Below are experts of layer 7 (counted from 0) of a mixture-of-experts language model. Rows are named router (the router's row for the expert), gate (a neuron's input weights, with its number), up (a neuron's input weights, with its number) and show model dimensions 0-79. Each number is 128 + 24 x the weight over its row's rms, rounded and kept within 0 to 255. Numbers have three digits each.
After each expert's rows: "comes after" lists some tokens at least twice as common just before its tokens as in all text. This comes from a sample of Wikipedia text that the model never trained on. Tokens count by the router's weight.

# expert 85
router:145109140099124113080116138109160110112146112159120129123118136140166149166153118088115081140091131131136139143111144133107185129103122143114154119135128098130160110114172158140157133185064192102096147109088154117104140145104095141124141192
gate0:155114171155144113105088142134164131129173092132103135136128139140173113125109157104142074109082180136112130132112105171146146123122098121150101129097124138127135144111156118114136137166117161136119124104129114131079124168131096150142129138
up0:152126172122135149132160136104124153076139144174103128159128126139121136144138100129150101096119147192123123132122065097117140121141125127152121127137129125119117160135134132119100135157089193138144155102131121156122118152141116105109136140
comes after: "-", " (", "=", " \"", "|", "/"

# expert 54
router:149107117106113093098128108091128109141120133147117135134143166121145177147131144122117111153103120127115162129132085100112121120096110137136123155154134127112162110102157130146165085174120165115124142130151115117122136167130121115119125157
gate0:145120150108115108123140108127142113114128161135150122104167112127144112125149127113140143111080174147114161124147103059142151140122134094103120145105102114144140130116166157133133123141123193127155102092116157112109140153166113134134148113
up0:125119120087125147166099126125137121102142080149125124174135106157085140098125138124139145118131114125135068124132145165085122146127111102128121150102119144138174144169111170081161112115080082159130147129173124171113133124063174145111121138
comes after: "-", "|", " |", ":", " –", " by"

# expert 75
router:162086134108123078087129142105149142108108122155142116139103128112150140158141114113108065106107131112133149115140102109122174124052134152118121122171136097152163137129173158138134133164106176095115113113127128090107148149118119124128140168
gate0:099135118138085098115123086075151123104108082128124151123117182166125158116102124132104126123141105164139122116152116102130091121088131138131133114158131150165165140145165127139117148143145137043139100114104174148121130133112142159167134164
up0:131183126110145154105141133159112145101092122150140129164086172122127151107131127106145128130137126160102153158136142084112153108135162158078091120124121126093143164093136159108080138109133111163109148123135134108089147097121105133161171088
comes after: " (", "-", " \"", "|", " is", " was"

# expert 0
router:115148130144135084140093119135132123072128102167131142131124115146142137149160063100093099127072128098131135139136142152098136163094117083127149123167092120142152136117130166123151131175114167106094145090120093130084125156117112134125124132
gate0:113172143106163113091115177106097123122128146161097081154108125093127128146173097095094148098112168104125125134143100118075119138148120145139149115161160160108132148112108152180143130140138092103134135132127114116118134156135126159139093121
up0:113138121162158141130110151127131135113137139076095116117140158153130125156141111126132161091137159096116111110165094144109093122093134121109098152134105147090120152164103108142151083164099137192153155116139139128140132148119153111145103095
comes after: " \"", " (", "\n\n", " the", " a", "|"

# expert 91
router:142114115138152071116128087124132113120157126125086104165125129156115137140105119080127128105082109111123116136150142095131190129106125093117145148127132054110149142082145147145162152131112144091104122103146106066143124145128134106083116131
gate0:110129126130119144140134112149137134141132138132101118097129119112148145118113110104101113135097122106109092125148166127087123133128104085096115146187131109134145151082173100151170142108104115077092128185142131127105143191085108151153112117
up0:131098111139133170151085125132153127162154099102127102122153118121152133115123136206140114150096142102109142118174134143112140146131134091144128149141144136133150124146162106154143161124146102113087105158136130096124136118116158139145116088
comes after: " |", "|", ")", "-", ";", " Le"

# expert 5
router:142112147107128119089114093109117106150131120139118050116141162132086114174136119109102103114131128125148125151117099134142138163111110116143162135132115144130113102114127177154199102147118109096108128115141146087107129128120132128108166124
gate0:116117146156143130085103132091113126103091139115094084119207120101095149161160124119103112140100089105106137107095121129128123130114121132112156192126080131147105108089105120115142106147126140129081141109136181098092097130139087170100145097
up0:139168114154124126135119185139171122088177079108142124101124101125163141125137084128153135117120109161127173136175125153096087095156110148137098093160101108135108130167122145135133100131126143143138160127129144130136135102126128102148145088
comes after: "\n", ")", "  ", "\n ", "0", "1"

# expert 42
router:124138104085139077118131109128141137095130114150099061147154135114128138120102083128109137110128121140151146136145119119113118121095128126132119137117101145130154155129162166153108130171071155147125145086143160095107124148109119121106132142
gate0:135144120103135090150097150183157093075127144135091137128174105132124150153123151133163103162122187188130131135111167123160119120119112115089114139107121134092121160118160108108140122096121103163093147113138124126066159121131110155126122138
up0:120159064122149148097082155161146142151135129122107140114115113136124121139140105127134106130104125130136117104151090116123192143142163097116163143166120159130125124112130143111102120145138136117106145157118122160168112124166152138110100115
comes after: "|", " |", "-", ":", " by", "J"

# expert 95
router:129136129146179091101113122083137127143166159156113126145085157160111126146119132104130113123112088106154105152171153157130148148093135139170133151164138099105129106102161157151201165137115110061113124112169133084139129140147134115096139138
gate0:104137147158111169184128090124121099123127165073107110137113126140144138130139150116147079112145167144137150110148099137114115088158140126141162104145130112109140119106127128124128169122119150137067151129116148137152123144109136120131168133
up0:111097136120098072121136139143137134117142078100149144140116135122122096146147125108120128102158109127141123091087118107159094096176105131111128138157085157197150154117160123136137099105108086138141158122099137149142155126141155118107142143
comes after: " |", "|", ")", "\n", "=", "\""

# expert 49
router:148134106124126100136103081122130108088132130183099108137130106118115115127094062076119136132124126118112120132143123128116132139087143088155162142131105121113162145126153113144132159158073148137124112095138160116137144174098169121141123126
gate0:106063068146139124099129124129142127112166119111105136170141141154112129117120159116151096136131159145133096138104113151086150152130151145131137127141145117107141115098094115129155088110122094169144092128180110151069134149120152125080157102
up0:185128159118118097116136102101105144127125177134132121136155125126142093088134151133125144117146108115127158127109191137123144135087105136136160101130086125100062085134151132126150140139171134150134130130150109133126112108161112093162113182
comes after: " |", ",", ":", " of", " the", " by"

# expert 89
router:180126114102159121090111106107105150106150118142125150134133151133126142156136119116154137164111096090124117169157105170120150111122125112125128131106121115127139121119146132155163139162092156098120145110081150048150175162113119114093150152
gate0:149102150187159146125098131139103099085136151140130122151113141122136136166129126121126173129098127151163147147128118185086178120136137143103154131124098154132113144141126150126098138127168141119144143130134143087162149109129120180133138138
up0:108132087110137102151094108154101149094101121115125097132131099163130162139138158093125142160094134136135133133112146137088097158126135147139168173123135144121119144121166104148130152120105159177163138127060113095101109135129136133096119120
comes after: " |", ";", "|", "–", "  ", " 0"

# expert 46
router:132123159104145099087100135123130099087140145154089084137119129167151166129125127075097118089090094108131100144143118131101131126142149088129138149165124137143111107099156125151160156155106129119109155121114119119098137137129130146102154156
gate0:121116149122093104111132165124116131144145136134117156104136150119192138139121145106085162086132145124127114126123127164143154165103155129139123137122144141132107112113177119126129103122160161152099168135112079131092155136134126118131084152
up0:122137120091126117108133127135129094155114133151129126132121117146114123123154121121161123123138111135161135105113111139121111140114094113079093092112117147188124107140128097200139110153132115102081130128121099178167147101120123117134091147
comes after: "=", ".", "\n", ")", " =", "\""

# expert 60
router:122125133126150096091069144131114069130158130142125130130083156116104147149167098118122118120117108156128126148129120125097139176129106127178086129139128100125094150111171166132121175113100132118120152137133162096166152155103103102151128153
gate0:090114154146125137099132145122120147087134099123138120166123134099146139136113136145125087176118138109106132151121127098142133153151099132094109164121094120096144162097115142169091165131126152089138110130150097165145114144105146120165095190
up0:159151153110147151138128126103102140148167134085132144114149115129175126148114164148141135149154114116147148146098140105131123114149131166159106133098110159138148084141115120104122172165113143142104146132106127133172151171136109115116196139
comes after: " of", "'", " in", " to", " on", " for"

# expert 90
router:153126110129155108117121119098098157129139110154121106129152134132166141121123085136129106153124123085116135130156127137099183150106131118113141142131142105127140112116122161152158134118111171132143145084095139067124151164104129068111150158
gate0:146128155160097136130140121120152145107135126134120123101087103134120165123076078092127157072138094072137115117166141137147133134112110081090111140172166116138107114130102185143105162131146135152068119136154131166148134128098115121135090118
up0:182109109144133136127127105137142152132126137111152134072094158135129114135104094104151134165149150119130130131145147113106090142105126154144120134124115156101113148142140126137089144132076119112138130126145114103142093081120117116109143140
comes after: " |", ";", "–", "  ", "|", " 1"

# expert 63
router:154129156148138094136106106113131121112132127153113126140140121142142114123092049077150137116115102090114148131149140128095125176099140094115142135174086115122149127107149124127140128155065160138111140091120134129133143149101141096122141137
gate0:105122115126140113078152105139091113109110115118120125117126154114082116129077113131097184167133115090107110145131134150109125144147154099127105100128108107096138101116095119134149136119165133111094103097079212139149111102103106132129150105
up0:112135135127099160110136052176133120107150111162170132177087080138121130116125090112117113107122075125113104080155121164131125118167126140141155115112099143109131154120137117161134112175170141161125149113146128082107117140088160143154131097
comes after: ",", ".", ":", " by", " and", " John"

# expert 9
router:157166125104165101114118136076133126104128107121168120117155130134180165123115092143117121145113104075165152173156138131094156132143123104152133147109129098132154132103152150152155105105141155091123137106107148087139094175136119074100128155
gate0:130137163104099162123138165121167109129134133116096106099115059089118154158094114134108127121114121121114130182148168111133161129146095103128146112099078100155159142083097132148179141128088137099161169142137152128101161132154113089135139123
up0:116115106151129108103114105129115122119117131100138150142140083151150150151105148159142096058096138140150117165174167153110155134130131113097101177159119166102135137176139110110124116123115120134148091127141144133170074131156126140105060096
comes after: " |", ".", ",", " (", ";", ":"

# expert 30
router:135110122109171121102074126085132150094116124112154114113170141151142147118135077109137117167112134142165127165156128148098174123107097132127116118125108082159105126103112167141134144130116148085106102077082140089142103142086129109068148151
gate0:134123088159131135109097104127156152073128168127148125114109168123141189146119132145110116216200076135180138125111167114116088127138135095115138149114105108092102150148092104151104112133128125119098109142138114133095095119097140138106117156
up0:159112122125107136128101147123136126094110107098081126136075103087137104157124119127148123085147121180091131110146132152115128113156155120161170084111100083121146151130118101130091118131098133137150110130095124103109147121126140099139157103
comes after: "–", ".", "|", " (", ":", "/"

# expert 47
router:116112143111162114107113132136152146104116137126122094155100133140169108152119143102131126116123097128109122138160150107084111147133175121149126114134095141135105107098144115127144147099114111087087174122100111086085129134130134156085114151
gate0:129087111127131136096133126113151134130122131133075098118081122119139124132143099071130131154090095154107099142105160118131089132093140177109144110092106113163106142104113101064147132136115151160106183138126119115125114134117160128126125172
up0:123106126135127110193113195112132113125179098095113163130129091097113143164133075119140119174154139140135114142095111163113120132099092147187141153099113117107166148152142138122127133179108126110145149139110108140109120147155128145119152108
comes after: "=", ".", " =", ")", "\n\n", " career"

# expert 58
router:135136134126138096115114122085116105102130112127127086151152148118136130189119097119113081076080097113144160132121149155120161120127141126140114140141124070122146103074152126127142108102098132119123147106092121087142121149141144139105189161
gate0:121118143155097118144110143105118155124154130140123089152100175131140147170144102151131118151100111110132178151085112129124109113162110114190147143132079124119126077107152116096098139148122078119133117069102127102156124130126113146127157130
up0:157114139112134122195121138126124148102109089145132114159117175114169120122112110134092130125111116108171113147133111088140096160163113167129128122097087122107094135131126074157135166136109126159169113092099098116153113141138093085125127157
comes after: ",", " (", " in", "born", " is", " United"

# expert 29
router:155135134121148122098098097093123120129126111118110082143147159138137118146136098094111114142113094099135128149176114122107172164091126111112139141149143105077087136115144158148123145144060141139098115096116135099133144162105135077103138154
gate0:131068132150136165190140093104109136119117123088126096178101119154095145100132124133107102105133138116156118143180139138097091137143177090151152112105128128108147138123132125113108071146110153112125134102126097128089099136157104134141159102
up0:137120119175101104139162166116064114111166141098173127100143092112148113169136138158102110127134137127146095129112128137079149070143157143130124111121100154092138134103077143108135157092137111139082107111122146130096106118104147106094142159
comes after: "  ", ")", " 0", "%", " —", "0"

# expert 77
router:127157153131128111132087135121167132143126126119089107149099104129125124162124133122104094135085105064165130158154100150113212123118142110128114106155104107126125109064123190115133120129128134113120142112119134133105155170116112104123135156
gate6:116100148115105149139092156154136150146131126130138106105111143108096130151126152114147154130103142144112124100167113119129162094120154087121126086107148110129121092115133143134150128135104182092116137129165142105118100140115144134107124153
up6:148169160121140133120101167081111123126164132153137129122129109143088135078110114075152160138098145087121124130119081118160125128093137115175129145123133136123078092098153103158140104163100117143173165160153139147130155128111139101136139144
comes after: "-", " and", " a", " to", " an", " \""

# expert 33
router:158161146163116118123111141081153132100171147172117152166136123099148157160090119150102138105116117126146142123135143138124138145075154155149108169113097107134108100106144133125141110133101092104102154123141095084116134138110109095125175156
gate0:130118134125104119134162125088116084106147104119125150163107097104101142130161111097139075107137113134118089063133105140112125110117113142088141098109113155100109092079137129137116109138123126112164156138084094132107153062129086146113102136
up0:106127121119091120143119155138104151153133185149105118121132146084171134109147123092143111112111160154133127104086138165143149128137114128109123131128077122104149113149129132206184143149167132131134110145145125117112136145132114105089121139
comes after: ",", "s", " and", ")", " well", "\""

# expert 22
router:134131132140101102141089120125136124080128102162136149113119132156149121163139102119113119143102104095150114144124118145113165182093123103140126168141101129123148088115146146135138107185094189120117123091117116101128167161097132131114139138
gate0:117102181147077137129080093100127118108112104140135097150119102110132122131117188161111169126142123142163102144145152130106158097110146113129086150118121133077130106121134123119152141159130162129125133123099144112119113094105141095102126138
up0:118106091106126080093163082124099112099094139112163101131109104125156136134141081129127081180140129141161130098134122088093149192163114145103129134096150130141103103166132119116085117118132131156094113107123124098110133119147072126127166084
comes after: " |", " \"", " the", " a", ":", " The"

# expert 2
router:163155110120118094100113127098145116095129166130137116124141129143175179118130109129129123143120140065160142146145154102106191152112136096117135151126138126151165140117137158115133141115129174090112128105125153092106140191129115113084143141
gate0:131156142159079089089112153102107112116112182175093106080136154148132151135131129172098175147145106106159153165160092137115116152138140100090114154107144159133115123121127110129106094136154144098116110151145147141152120146145112123125139141
up0:158128127158094126108150164124101155130151186124111126137117118131118155109109095107124111138125149107092124143119145138142116125144132137152169126150141157122148105152119117116130115153101120121110086178107149153138173129098141163116117121
comes after: " |", "|", ";", ":", " (", " $"